{"n_experts": 16, "experts_per_token": 2, "activation": "swiglu", "moe_layers": [1, 2, 3, 4, 5, 6, 7, 8, 9], "balance_loss": 0.000191, "router_cosine_scale": 20.0, "vocab_size": 2048, "tie_embeddings": false, "optimizer": "muon_variant", "lr": 0.0122, "beta1": 0.95, "batch_tokens": 65536}
Below are experts of layer 3 (counted from 0) of a mixture-of-experts language model. Rows are named router (the router's row for the expert), down (a neuron's output weights, with its number) and show model dimensions 64-127. Each number is 128 + 24 x the weight over its row's rms, rounded and kept within 0 to 255.
After each expert's rows: "comes before" lists some tokens at least twice as common just after its tokens as in all text. This comes from a sample of Wikipedia text that the model never trained on. Tokens count by the router's weight.

# expert 4
router [109 136 144 118 153 152 106 119 141 135 111 116 130 175 121 110 130 112 160 116 142 115 128 111 167 134 167 163 157 178 148  76 138 115 100 139 162  92 159 127 134 168 112 124 153 157  94 141 163 150 166 118 127 130 123  79 135 125  83 170 101 113 110 125]
down0 [145  84 154  88 109 177 104 144 139 131 145 140 109 104 158 107 151 112 140 128 112 122  91 127 131  90 151  78 122 142 127  94 128 111 136 127 119  99 152 138  75 121 112 121 153 109 130 113 148 149 167 100 145  94 151 105 111 144 115 174 165 127 109  81]
down1 [147 117 143 148 138 172 168  94 120 124 122 112 104 130 128 149 139 141 119 112 147 141 139 134 136 138 124 144 142 134 117 111  99 114 126 145 154 123 124 124 117 102  70 114 166 135 108 139  83 127 108 148  89 149  90 133 163 106  93 152 198 117 133 125]
down2 [100 158  85  94 125 134 129 128 100 108 152 120 141 117 169  90 133 101 189 128 138 107 147  77 138 114 169 116 162  82 131 103  94 131 117  86 110 115  61 140 126 175 149  84 137 129 134 108 110 111 105 144 120 144 125 135 110 144 122 120 127 135 119 131]
down3 [129 139 150 144 149 111  79 102 103  91 111  70 123  81 139 135 110 109 123 131 138 135 126 104 133 112 156 163 138  92 131 127 137 155 108 102 106 116 123 113 146 156 151 122 161 121 174 124  99 112 137  85 107  88 114 124 160 122 167 128 163  83 105 115]
down4 [149  92  85 109 154 132 168 150 142 156 143 142 155 136 120 113 100 139  91 171 113 125 112 114 128 165 133 126 109 132 143 145 128  91 108 148 119 160 109 147 127 153 155 102 155  73 114 100 158 145 139 115  85 109 107 146 147 111 103 153  87  96 149 119]
down5 [139  88 134  65  96 139 135 151 115 178 145 155 167 107 141 125 134 179 110  82 107 156 144 103 127 146 166 129 121  94 154 128 113 138 129 118 139 130 132  76 114 144 121 104  66 134 101  83 117 122 110 152 124 109 150 165 122  90 112 174 123 113 148 128]
down6 [171 107 133 151 124 124 116 124 142 110  64 145 122 108 107 159 130 147 124 132 104 119  92 104 160 130 118 134  97 130 152 103 109  93 128 130 208 115 117 141 110 140 160 127  98 164 164 134 148 153  71 107 116 148 140 146  83 136 119 127 171 114  92 115]
down7 [121 105 169 133 155 119 121 142 161 146 118 142 120 166 138 146  89 116 135 161 127 107 149  93 123 176 117 133  93 116 185 142 166  94 134 131  99  94  95 130  86 124 111 129 129 165 119 102 149 168 113 125 151 107 116 116  95  96 120 136 155 124 125 104]
down8 [179  93 146 156 174 125  98  95 116  99 106 148 100 119 151 130 148 144 131 137 114 130 138 146 119 139 163 192 117 131 115 115 149 188  89 107 120 104 139  75 141 132 116 146 114 169 117 119 148  79 122  92  96 148  97 149 102 128  75 116 140 113 121 141]
down9 [105 147 140 129 102 119 154 143 147 136 148  60 161 108 146 168 138 129 158 122 132 148 145 166  92 143 153 155 115 162  82  81 129 152 125 137 115 122 150  91 134 131 119 165 108 122 162 107 102 105 116  97 118 140 130 150 136 108 140 115  79 147 134 123]
down10 [120 147 136  97 112 131 119 147 161 142  95 117 144 145 130 128 135 170  91  91 107 144 190 145 161 135 131 104 130 119 157 148 144 133 127  77 180 118 105  98 121  87 109 134 145  97 164 117 142 161 117 128 124  93 138 104 123 111 134 100 114 153 101 115]
down11 [120 156 117 113  82 127 136 103 140 136 149 112 153 131  95 129 106 117 113 158 137 120 163 123 124 143 115 113 106  88 136 179 116 114 111 136 108  87 126 172 143  96 101 177 127 133  77 145 101 136 105 133 144 142 171 109 134 142 125 129 146  76 151  94]
down12 [159 158 135 158 164 179 136 182  95 119 177 135 112  90 112 139 113 112 152 130 119 145  73 122 123 127  94 124  96 117  94 127 117 146 142 163  78 160 182 143 158 119 126 125  99 165 150 136 120 166 146 166 129 156 119 126 159 143 118 171 136  98 105 113]
down13 [103 124 127 121 114 115  95 114 151 115 108 141 102 109 105  98 123 146 145 119 100 116 175  94 135 155 123 142 119 126 131 134 129 108 103 140 161 120 117 133 139 145 157 128 141 149 172 137  90 127 125 134 165  85  67 142 144 139 104 125 153 158 180 127]
comes before: " |", ".", "th", "%", " of", ";"

# expert 6
router [122 102 142 162 113 142  97 125 167 135  99 131 104 148 155 100 146 125 147 133 155 152 108 109 129 150  98 109 119 164 105 109 110  99 127 138 157 112 145 146 131 157 165 145 109  65 140 144 145 144 137 123 133 143 141 108 146 150 134 156 120 128 104 138]
down0 [113  87 111  72 163 120 147 167 166 129 137 130 159  95 145 108 123 124 141 107 146 140 136 172 103 106  71  63 131 134 138  97 161 145 135 109 119 142 122 133 110 111 103  91 116 101 125 108 109 141 122 105 137 123 102 114 136 148 143 126 102 124 133 151]
down1 [104 125 149  99 136 134 125 117 141 184 112 122 123 101 146 136 150 125 154 181 137 118 116 131 110 143  72 104  97 137 140  83 118  97 141 136  82 104 127 111 135 151 112 161 152 165 122 119 141 154 118 135 113 148 159 164 123 134 116  98 144 102 116 109]
down2 [167 120 110 125 175 164 113 106 119 105 149 158 103 154  98 111 118 144 136 142 145 140 137  59 175 106 168 125 145 117 140 142 121 116  97 100 126  91  98 129  94  96 135 105 108 129 168 179 109 148 109 178 132 152 124 154  87 137 100 147 125 142  76 154]
down3 [130 140 167 130 168 136 101  90 124 126 146 133 129 146 160 149 120 122 160 114 117 134 130 197 142 105  92 109 136 138 157 105 115 175 143 107 121  95  97 140 126 150 101 127 148 152 116 117 120 110 178  90 149 128 102 147  99 167 115 122 124 107 125 104]
down4 [102 130 141 107 122 153 140 154 115  94 162 146 124 129 135  94 152 161 113 100 108 116  88 174 136 162 105  46 106 110 123 125 153 122 152 124 113 115 131 125 131 142 122 116 121 123 144 114 145 148 125 119 158 155 111 108 170 113 138 136 180 144  67  87]
down5 [135 108 105 149 123  89  95 147 117 129 167 165 133 148 104 146 120 194 161 131 124  95 111 139 139 119 148 150 102 119 114 115 142 126 127 141 130 149  82 181  93 134  79 137 127 126 104 136 123 163 130 168 129 153 107 143 126 117 128  92 109 135 134 116]
down6 [160 105 156 130 112 145 121 114 119  99  96  96 132  99 122  93 151 143 176  84 123 140 136 116 102 134  83 171 130  87 126  84 126 174  97 103 157 120 118 125 144 130 146  78 112 159 122 161  91 161 120 154 172 104 134 120 112 129 162 119 113 167 172 150]
down7 [179 137 146 128 150 140 125 115 140 120 131  95 112 162 129 122  99 149 165 104 167  90 115 149 155 124 188  91 123 138 132 138  85 131 134 131 131 107 142  80  77  79 145 120  88 125 129 128 153 134 112 144 111  91 108 122  99 173  86 136 134 136 126 130]
down8 [158  66 129 144 100 117 114 136  88 115 114 109 136 124 132 143 122 135  79  86 143 138 105 133 132 106 106 136 158 152 153 136 106 112 124 107 147 161 118 186 140 128 131 133 105 101 173 137 138 123 134  64  99 117  93 130 134 130 117  68 135 105 138 138]
down9 [134 137 119 166 101 109  93 135 122 106  96  72 156 168  90 149 146 101 157  91 111 150 135 106 117 143 120 173 162  83 119 147 119 153 186 152 136 133 134 131 140 138 127 117 138 173 116 147 174 101 134 134 115 127 135 127 150 119 157 197 112 152 110 154]
down10 [109 153 166 153 116 147 139 117 150 138 143 135 114 118 143 163 153 129 145 137  90  85  90 148 164 137 158 161  99 145 102 143 126 147 114 129 163 103 130 104 118 127 101 136 107  99 135 114 126  91  80 119 157 197 138 123 123  93 130 141 136 132  90 166]
down11 [175 125 120 115 133 164 117 165 138  95 149 157 160 154 141 162 115 147 114 146 116 133 199 128 143 164 153 146 132 120 130 155 124 149 154 123 120 126 169 121 100 102 104 128 125 116 145 139  90 106 152  98 100 119 102 120 132 141  97  93  77 124 114 120]
down12 [114 105 144 107 182 170 110 160 133 108 177  97 120 166 159 136 142 137 100 142 141 135  80 103 141 153 121 115 165  91  93 155 145 126 127 126 133 143 134 146 134  89  83 115  80 135 112 133 120 107 133 155 110 154 159 115 118 129 123 158  96 114 124 156]
down13 [114 113 136 110 189 113  99 149 159 134  99 147 116  89 118 155 148 123 106 139 101 150 121 104 110 140 155 146 143 133 128 103 145 118 120 142 149 151 109 112 120 138 152 142 118 154 107 126 158  97 150 119  87 133 130 125 136 102 132 120 131 167 154 110]
comes before: " the", " to", " by", " a", " in", ":"

# expert 3
router [120 143 117 172 108 132 113 126 156 157 110 115  89 143 114 101 133 107 120 125 140 165 138 108 192 128  84 138 114 168 117 133 126 119  98 138 137 126 151 133 143 183 105 127  99 128 140 137 118 132  92 123 137 119 118 125 127 134 128 152 123 101 109 125]
down0 [131 100 112 111 136 134 151 121  85  91 119 124 143 110 137  67 167 136 131 128 173 133 113 102 107 132 101 119 131 135  81 126 137 134 148  96 100 100  94 113  81 128 115 106 123 128 151 100 141 149 150 106  91 178  96 113 147 115 128 159 145 128 115 116]
down1 [151 116 111 121 167 135 120 104 120  87 153 144 134 119 100 166 130 147 132  94 132 140 134 110 142  82  78 143  93 135 145 137 133 131 168 119 128 155  92 146 120 112 145 176 110 149 104 106 149 140 136 140 132 155 116 151 162 122 152 169 100 121 123 124]
down2 [154 143  97 114 148 111 114 137 147 131 133 152  96 138 153 108 146 145  96 155 155 154 174 127 131 100 118 127 131 128 108 125  78 128  64 121 187 137 125 110 139 123 164 111 112 167 166 118  89 110 145 137 118 166 148 131 149 148 124 160 125 121 154 149]
down3 [136 154 119 127 165 114  98 112 110 102 110 155  64 134 147 137 105 125 145  95  94 118 160 124 106  95 148 120 117 138 125 161 124 153 105 111 147 126  98 172 142 154 117  81 169 110 127 158 128 118 137 121 138 144 119 129 113 135 179 105 118 137 121 165]
down4 [162  82 161 128  92 131 130 127 114 111 111 143 137 108 110  96 123 140 155 109 148 144 124 162 127 116 161 143 158 145 125 135  73 116 141  98  78 152 162 160 148 121 104 159 149 130 168 136 144 158 135 114 141 105 133 161 107  59 148 132 126 104 114 134]
down5 [ 71 136 123 105 100 120 101 143 141 155 142 128 107 143  98 142 106 125 120 126 117 105 153 107  88 116 120 115 150 116 109 138 136  92 175 126 100  92 148 133  57 156  92 101 121 132 141 115  65 138 135  81 128 100 113 126 114  86 132 126 101 146 112  80]
down6 [135 128 143 177 145 114 117 139 124 105 136 147 102  97 173 130 139 215 103 123 124 143  98 110 149 136 104 175 140  72 145 130 125 107 186 136 157 142 116 145 112  90 124 116 144 140 137 122 114 130 111 156 103 124 134 127  70 116 171 120 161 151 110 149]
down7 [ 86 128 110 126 147 169 143 163  98  96 108 136 122 133 135 107 155 125 114 139 111 110 117 134 111 187 132 107 117  94 147 144 111 107 140 120 162 141 105 103 117  22 159 148 129 131 122 159 105 118 116 122 107  85 145 103 148 134 102 101  93 128 156 153]
down8 [136  43 133 130 115 143 137 154 132 112 133 104 114 167 110 181 108  80 135 141 159 124 134 130 169 125 126 148 138  97 100 100 102 115 132  99 127 127 155 128 143 127 100 113 135 114 106 145 146 169 109  89 115 113 125 115 111 172 155 112 123 124 158 159]
down9 [157 128 120 162  83 130 107  96 158 110 118 107 155 101 135  93 146 115  84 119 127 138 106 150 106 120 157 149 136 129 171 119  99 120 137 126 172  99  87 128 134 154  97 145  79 149 105 124 116 145 130 159 128 116 108 159 102  90 104 108 123 143 120  68]
down10 [ 85 167 110 135 151 114 132 122 137 135 128 158 126 146 141 154 179  91 140 149 134 114 159 153 137 119 147 140 149 125 120 152 176  97 144 114 158 133 112 154 136 147  88 138 140 121 135 119 149 154 100 158 159 137 129 180 201 128 121 106 106 121  89 111]
down11 [153 130 152 183 122 125 103 140 110 155 100  97 131 126 141 120 177 155 156 109 159 174 154 135 139 120 179 150 138  51 175 142  74 113 126 129 135  92 137 131 130 125 124 155 144 139 130 140  91 124 147 146 142 106  90  99 135 140 121 105 105 113 135 121]
down12 [136 155 125  96 154 179 156 113 116  90 134 150 138 142 133 175 163 131 134 118 153 134 160 161 108 117 105 116 124 114 169 122 153 119 146 143 143  99  91 140 112  88 100 105 112 141 122 136 107 119 118 110 154  98 113 112 118 129 132 117 160 123 116 120]
down13 [159 168 133  98 135 140 123 108 124 110  95 139  90  87 117 114 124 104 133 130 107  95 153 125 146 137 124  96 122 102 139 115 139 126 125 139 121  95 128 136 117  97 132 127 106 138  98 156 188 142  89 139  92 117 136 158 175 160 141 113 127 139 144 102]
comes before: " the", " ", " a", " 1", " S", " \""

# expert 8
router [122 153 150 145 103 158 124 102 133 133 114 101 111 116  96 110 117 135 135 113  96 148 144 131 142 148 126 134 155 151 137 113 113 109  83 118 182 121 112 108 143 147  98 126 128  87 104 149 138 110 113 153 117 105 128 120 158 142 136 137 100 103 126 129]
down0 [113  99 116 130 146 165 118  90  77 143 147 134 140 107 117  93 137 116 100 148 104 169  93 134 137 105  76  95 117 113 168 124 123 117 139 149 132 124 109 151 142  98  72 159 117 107  82 111 140 109 166  80 125 116 143 134 135 114 107 134 138  97 126 143]
down1 [146 114 150 118 128  89 139 136  87 138 139 134 113 132 177 146 148 160 158 132 148 139 119 104 110 166  83 180 109 149 142 111  89 106 126  58 122 129 145 127 110 137 117 148 122 120 159 144 140 182 132 121 128 151 161  88 135 129 126 110 151 105 138 118]
down2 [144 143 108 138 163 123  97 115 131 148 137 142 143 112 150 137 110  90  99 117 150  87 142  77 116 136 159 129 156 114 123 117 139 107 130 109 114 138  98 103 140 153 159 148 133 152 137 145  97 109 132 147 107 145 141 115 166 145 109 139 127 128 195 110]
down3 [133 120 124 140 158 141 109 138 115 121  99 110 114 146 127 176  93 152 154 103 132 153 158 134  99 105 143  71 119 125 160 110 129 148 144  94 129 160 133 124 143 120 147 106 143  89 172 125 150 124 116 111 126 176 135 125 115 167 159  84 147 158 130 164]
down4 [ 92 165 132 143 152 103 127 140  75 105 128 121 130 131 153 115 145 151 129 122 115 137 107 129 106 113  96 142 141 157 115 123 142 134 176 125  74  93 147  97 121 109 134 135 160 116 126 118 150 112  97 160 113 146 150 110  99 136 155 132 130 173 136 148]
down5 [128 125 115 150 121 157  89  92 113 142 106 111 108 141 193 185 125 157 142  85  82 154 118 116 111 142 145 133 133 144 112 120 101 155 132 130 133 121 122 140 119 166 117 168 166 164 156  95  95 137 107 118  99 107 132 102 143 113 149 117 184  99  87 139]
down6 [121 102 129 169 145 123 195  86 161 108  99  99 126 151 149 115 134 155 136 163 150 168 110 110 105 130 117 129 106  84 132  88 104 120 113 111 149 123 107 139 133 121 134  99  98 132 173 140 129 116  65 143 143 137 107 110 100 112 156 130 134 130 155 126]
down7 [ 95  78 131 147 153 148 147 133 164 121 101 112 131 157  99 115 142 112 118 161 156 121 142  81 134 151 166 132 135 134 101 129 140 132 109 127 156 103 142 113 149 101 152 132 102 128  89 145 152 133  90 118 149 125 130 123 154 187 154 140 125 143 181 123]
down8 [129  99 119 137 134 165 118 135 103 153 149 124 159 118  90 119  78 113 155 110 137 127 119 113 124 112 127 135 155 103 125 118  98  92 139  91 119 134 115 117 182 129 122 106 105 113 138 126 115 160  86 146 103 124 148 155 131 120 157 115 101 109 174 161]
down9 [122 156 171 109 167 123 124 104 106 157 145  94 125 136 116 126 131 140 121 130  75 130 120 147  91 172 102 126  77 113 126 134 111 148  79 120 137  95 165  93 148 127 160 130  95 107 115  77 141 116 137 111 151 103 120 136 125  99 148 133 104 165 128  87]
down10 [ 97 151 138 124  94 122 142 120 121 127 144 101  74 108  86 157 102 137 136 109  80 171 122 142 129 137 141 121 188 106 164 121  95  93 129 114 124 127 139  95 109 126 119 124 133 132 119  79 141 107 127 140 158 139 176 127 109 136 142 139 123 123 129 111]
down11 [134 145 140 123  95 118 125 149 116 109  97 144 126 147 138 142 141 119  90 148 147 127 181 101  91 159 129 108  95 110 116  78 172 154 149 141 102 100 103 173 161  87  98 138  75 104 105 136 142 102 105 101 152 129 141 108 179 133 136 117 122 131 133 116]
down12 [118 111 146 103 127 123 125 151 114  97 120 163 122  77  89 158  96  99 112 108 119  93 105 143 144 126 130 160 154 141 107 140 143 114 171 153 110 166 112  83 161 152 156  99 160 145  63 156 152 157 129  92 141 143 123 152 116 153 123 158 121 137 160 157]
down13 [137 111 120  83 152 125  98 122 118 112 153 142  73 107 108 136 147 110 159 126 124 103 191 104 137 171 148 104 138 134 147 120 159 160 118 105 157 111 152 106 153 162 117 110 193 124 165 149 109 123 123 103  98  82  81 138 127  83 136 118 135 132 134 123]
comes before: "\n", " The", ")", " and", " 19", " He"

# expert 14
router [109 127 129 139 122 155 102 134 174 138 102 153 128 122 149 134 123 106 127 102 167 123 125 114 162 150 164 102 111  92 110 105  82 124 126 146 170  77 108 145 144 145 147 147 112 158 111 151 148 166  88 124  89 115 164  82 166 166 152 124 106 114 125  88]
down71 [197 141 121 175 158 119 130 129 143 163 150 125 143 128 147 171 128 130 121  99 157 136  91 142 155 128 137 142  85 125 135 101 132 113 124 112 153 133 134 142 106  89 199 159 134 145 111 117 120 155 111 138 151 153 129 114 123 155 152 131 143  90  88 164]
down72 [131 128 117 121 120 107  86 174 141  80 111 146 149  98 156 144 143 123 137 148 112 146 138 137 144 122 135 130 124 115 119 135 136 135 138 138  81 167 119 141  86 122 131 116 104 127 114 166  76 141 122 157 109 139  87 115 148 135 142  97 147 119 113  68]
down73 [124 127 149  87 123 131 129 137 103 120 139 112 134 145 147 127 122 145  94 145 105 182 127 121 122 146 146 132 147 114 102 127 120 131  96 130 130 147 111 108 113 104  79 179 127  85 136 156 140 111 135 151 133 151 127 112 119  60 156 131  94 117 166  84]
down74 [182 145 150 152  91 133 117 157 141 115 118 141 171 155 133 135 152 125 141 153 132 128 110 133 141 139 111 140 119  94 164 101 120 156 152 174 181 139 107 111 112 129  96  86 163 122 176 118 114 134 122 122 152 173 131 164 167 110 148 131 166 113 169 122]
down75 [111 121  67  94 116 124 118 157 116 112  97 147 125 136 137 106 160 134  80 122  83 131 115 133 109 140 120 139  90 128 148 162 144 124 147 169 142 128 169 129 115 126 166 121 106 120 151 153 119 125 130 103 122 155 147 145 159  92 155  94 129 113  86 116]
down76 [134 165 124 128 109 110 124 116 139 116 111 134 136  84  85 119 127  60 152 136 137 129 159 155 114 156 119 142 129 100 123 148 143 115 113 121 101 148 152 108 160  82 137 139  94 117 176 148 135 100 117 121 112 148 157 139 133 116 131  77 107 134 144 126]
down77 [109  98 112 126 140 136 114 160 118 121 167 113 112 127 145  86 132 126 142 142 143 126 136 108 124  99  79 119 111 179 126  88 144 121 145  80  85 162 155 120 122 167  92 112 107 102 196 131 135 155 100 129 121 208 110 101 126  87 118 118 118 132 128 151]
down78 [130  86 120 103 132 125 158 149 106 120 134 134 130 116 154 112 133 149 148 169 134 153 165 119 120  81 122 134 124 156 104  95 121 113 144  91 156 141 119 119 117 127 169 143 162 107 107  93 137 110 113 107 137 161 149 137 124  99 154  95 136 154 134 164]
down79 [114 105 115 119 167 136 164 116 154 136 187 156 151 180 162  98 136 136 162  86 106 133 114 124 143 143 105 158 123 124 110 174 164 125  71  91 164 117 135 157 120  92  91 117 150 116  87 129 124 131 108  99 136 116 155 124 121 117 127 100 119 153 113 141]
down80 [149 114 113 126 125 140 120 149 127  96 142 145 114  84 190 139 112  90 125 119  86 131 111 132  83 142 127 112 148 114 136 134 146  90 130 147 121 144 152 146 126 131 165 129 122 126 164  89 102 114 130 165 114 121 130 154  60  89 133 153 131 119 165 121]
down81 [109 159 105 129 181 132 109 155 127 144 118  95 156 151 156 136 156 150 107 115 128 117 122 128 109  83 110 143 154 144 105 120 135 119 144 136 119 140 138  86 126 116 111 179 137 156 100 112 118 173 165 109  91 121 142 152 150 140 170 101 146 105 116 128]
down82 [137 167 131 117  80 169 118  83  95 153 112 112 121 150 116 175 139  96 120 110 170 180 112 146  96  84  99 137 104 113 169 131 119 115 128 111 147 132 123 157 161 144 119 135 115  85 110 101 168 120 114 145 106 143 140  99 164 131 142 146 134 100  73 119]
down83 [119 127 126 120 137 150 144 128  90 143 164 106 122 154 110 146 111 152 145 155 132  82 153 104 122 114 142 129 141 169 117 140 128 109 117 134 121 124 111  83 104 143 113  90 114 142 118 145 133 101  96 130 128 138  97 110 152 167 118 115 138  89 136 174]
down84 [124 136  94  92 132 128 121 149 123 116 126 105  76  96 142 113 163 152 111 145 112 113  97 171 166 152 119 127 174 170 149 119  98 146 147  92 108 109 126 151  99 117 105 133 126  90 127 120 113 106 179 120  70 110 114 143 137 140 109 113  88  89 146 139]
comes before: "s", ",", " of", " and", ".", " in"

# expert 2
router [117 119 155 114 124 151 115 147 120 148 121 120 105 154 173 118 130 146 147 133 150 139 141 130 167 159 106 120 121 136 117 120 118  97  89 146 141  98 143 100 116 167 129 126 126 121 110 132  92 113 130 101 124 108 118 107 150 132 147 124 114 115 113  98]
down0 [104 128 116 141 125 157 123 113 130 110 135 132 113 135  95 102 137 127 111 134 138 121  95 105 140 151 146 154 102 146 100 115 193 150 144 135  88 104 118 135 136 151 129 146 136 112 112 182 151 131  94 107 150  93 152  84 174 111 136 170 126 120  80 135]
down1 [160 141 129  92 120 178 110 125  88 118 140 132 114 112 166 118 143 169 107 111 110 127 158 117 127 132  97 178  91 133 137 116 115 127  86  99 136 102 111  80 135 146 101 134 146 146 111 112 141 121 110  86 109 175 185 157 146 166 131 131 131 166 145 112]
down2 [ 88 114  99 151 137 129  95  84 141 114 110 117  89 124 163 127 125  98 114 165 144 114 148  85 119 166 121 131 110 170 126 102 127 149 140 112 147 136 124 124 104 120 144 164  98 170 151 155 128 111 133 130 130 149 115 127 120 142  64 133 129 106 140 133]
down3 [133 113 140 146 119 117 111 116 139 124 146  73  93 116 168  83 123 142 153 150 153 144 109 165 116 105 134 125 127 109 153 164 120 111 126 145 155  97  96 102 123 100 176 125 116  97 119 117 124 151  86  99 127 108 106 125 139 104 136 135 146 137 113  97]
down4 [104 117 135  94 117 151 114 161 176 111 116  90 112 125 136 106  92 160  96 134 120 104 145 138  97 164 100  87 143  99 114 103 128 137 123 145 150 121 163 114 146  99 117 145 106  69 136  87 157 138  94 159 172 134 127 102 145  91 100 152 119 142 156  97]
down5 [123  93 119 114 129 146  92 145 106 139 130 154 139 111 119  88 158 145 123 103  82 103 147 112 146 112 144 148 123 127  82 116 141 144 135 179 149 125 115 133 143 149 160 128 159  84 105 127 147 149  88 110  83 190 121 128 143 120 128 139  89 161 148 174]
down6 [174 124 123 123 122 155 150 155 171 124 135 166 128 146 136 135 122 151 115 119 148 142 112 128 131 142 140 131 102 108 131 111 135 131 133 115 151 139 118 116 126 119 134  94 122 165 170 125 113 161 118 138 154 140  86 104 109 134 116 132 148  90 132 158]
down7 [141 155 154 133 146 100 117 152  89 114 135 106 115 132 144 113 154 152  80 127 121 132 135 116 123 196 134 189 100 130 170 139 173 155 120 134 128 112 150  88 147  75 110 139  94 132  89  99 124 101 129 140 151 116 119  68 150 105 114 120 129 126 111 142]
down8 [145 136 166 186 166 106 129 101 113 113  97 107 107 153 156 108 121 146  96 155 103 135 189 115 108 129 110 171 140 126 120 173 109 116 161 158 125  89 107  83 146 141 122 136 115 170 143 177 155  80 118 106  97 141 126 150 134 143 162 121  97 127 126 107]
down9 [117 164 112 144 105 110 130 103 135 126 103 134 152 145 124 177  86 178 166 130  83  80 127 114 136 154 103 157 156  99 134 139 155 146 139 141 116 125 120 164 137 119 115 143 117 127 132  84 144 104 138  80  85 119 160 137 120 140 108 150 159 126 127 141]
down10 [149 122 137 151 104 122 105 160 125  78 135 132 102 117 108 138 129 145 155 156 117 109 135 140 136 127 110 122 171 149 127  73 103 125 115 136 132 147 179 119 146 148 109 104 172  93 145 132 109 127  50 115 110 192 158 131 110 112 160 126  99  97 109 120]
down11 [ 82 157 169 122 112 172 146 113 159 115 103  99  96 103 102 160 179 146 158 168 107 115 116 140 121 154 125 116 133 113 174 147 100  98 126 186  97 143 125  95 153 113 151 140 107 130  74 134 112  89 102 123 112 151 119 142 107 169 134 144 156 141 142 148]
down12 [144 173 111 121  91 144 167  93 101 117 163 131 155 156 107 149 122 169 131 151  84  93 109 151 125 140 118 107 119 105 151 152 152 164 152 125 147 157 165 136 123 162 108 135  94  97 160 139 122 198 158 163 102 173 151  98 156 160 143 138 126 177 153 129]
down13 [120 142 105 145 130 101  87 146 112  94 156 115 131  84 119  85 120 107  61  78 147 138 141 162 126 137 145 125 107 122 130 123 161 130  78 106 154 127 121 130 139 178 125 112 129 141 134 102 128  94 129 134 149 135 113 116 183 121  88 175 112 139 148 124]
comes before: "-", "|", "c", " 0", "st", "duc"

# expert 7
router [128 143 118 147 100 184 107 109 169 155 129 151 105 155 116 119 130 101 117 113 129 119 124 150 147 123 120 136 118 118 156 125 123 139 118 133 135 103 124 133 118 147 124 153 118 134 139 148 134 159 135 126 118  77 132  93 155 117 142 131  78 109 110  97]
down0 [145  91 169  84 131 127 140 171  95 150 147 153 123 121 163  78 140  92 151 127  54 136 118 102 113  57 128 133 125 133 108 138 146 132 128 161 138 122 144 153 127  91 130  56 123 106 127 123 154  92 120 126 115 132 140 119 158  99 165 140 121 107 100 152]
down1 [109 119 135 101 176 131  88  80 161 115 120 143  87 102 163 139 147 102  90 197 127 127 118 130 143 122 125  89 112 136 106  70 139 144 131 127 150 131 102 125 129 151 107 101 142  82 107 178 126 177 143 102 101 149 156 126 147 155 105 125 127 113 123 119]
down2 [179 129  84 128 143 139 140 122 125  76  90 145 126 135 165 147 150 136 171 157 152 112 153 113 141 145 132  80 118 103 131 142 136 127  87 127 120  76 123 129 137 153 124 106 112 148 136 187 132 112  99 176 169 123 179 107 150 163 155 106 135 116 142 133]
down3 [135 115 160  91 137 146 110 150 115 125 135 125 120 154 134 141 145 130 119 100 152 116 112 127 133 152 139 142  78 109 129 144 166 143 126 110 142 109  80 119 154 124 159 116 159  95  95 183 137 119 166  90 111  86 137 129  99 152 163 157 127 107 113  99]
down4 [129 142 146 131 160 104 137 134 146 143 129 118 115 140 149 134 138 163 157 146 121 171 112 157  92 160 107 118 149 125 103 112 108 147 149 144 122 191 155 122 139 127 125 134 140  90 103 112 132 146 133 127 154 157 173 105 107 119 120 137 130 101 145 109]
down5 [ 87 100 126 100 152 138 106 142 151 122 125 101 130 123 138 134 148 204 114 136 145 126 170  89 141 103 105  86 118 130  84 120 122 151 141 149 120 136 139 152 120 177  87  94 106  95 119 152 130 109 115  96  98 129 137 142 131 121  90 162 126 152 127 157]
down6 [166 146 100 138 115 108 126 130 137 129  94 128 104 131 107 138 156 118 118 106 118 123 117 116 137 157 100 164  97 110 143  82 170 140 115  99 165 103 142 120 105 138 176  76  95 118 157 157 122 156  76 135 168 109  97 110 121 117  95 111 109 127 157 106]
down7 [124 134 155 118 156 141 100 132  97 117 113 124 143 132 126 127 176 160 136  74 106 120 137 116 107 118 122 109 119 171  97 126 134 114 141 149 113 127 142  98 114  97 132  84 111 137 135 100  85 148 123 144 114 152 132 153 146 115 146 136 148  86  89 129]
down8 [112 118  96 148 129 136 105 114 123 141 124  88  86 104  87 128 131 109 117 149 106  96  97 123 150 100  67 129 137 152 151 131 182  83 108 119 159 106 163 117 146 108 123 112 106 127 123 126 111 120 122 103 161 163  86 119 134 108 150 130 131 103 150 146]
down9 [136 122 146 144 118 113 149 106  92 105 153  91 169 150 135 160 156 153 180  93 140 130 123 129 122 150 135 113 114 123  97 132 138 133 117 105 112 124  96 160 158 135 159 184 111 131 120 135 125 102 114  86 134 129 150 109 137  86 126 167 127 120 112 120]
down10 [113 148 116 112 109 159  82 130 109 172 129 182 107  99 112 149 119 152 143 115 158  88 149 180 184  83 153 129 117 121 132 168  85 134 138 124 133 146 141  92 100 134 116  98  94 101 132  81 140 105  86 117 129 151 130 162 125  93 152 110 147 104 138 127]
down11 [141 160  96 112 126 138 164 120  85  64 113 140 150 167 149 141 109 107 117 186 142 112 139 104 140  91 121 122 128 122 127 116 160 101 128 109 121  96 123 143 137 106 149 124  99 148 102 144 115 110  98 117 140 175 125 154  99 107 189 161  93  93 101 110]
down12 [105 130 118 150 137 111  81 146 127 110 108 140 140 109 126 123 113 116 119 112  90  78  93 149 142 200 135 135 164 111 120  77 149 101 147 149 109 101 141 106 103 162 122  95  68 137  80 148 138 109 127 130 151 146 143 130 134  93 140 139 167 116 121 183]
down13 [113 151 121  97 150 141  95 130 131 118 129 137  61 132  67 123 102 141 100 119  94 106 145 101 155 125 104 147 134 124 151 105 127 100 103 151 167 123 143 128 159 139 110 123 131 137 167 126 126  91 181  72 122 109 113 114 173 103 112 102 126 124 109  99]
comes before: " of", ",", ".", " in", " and", " ("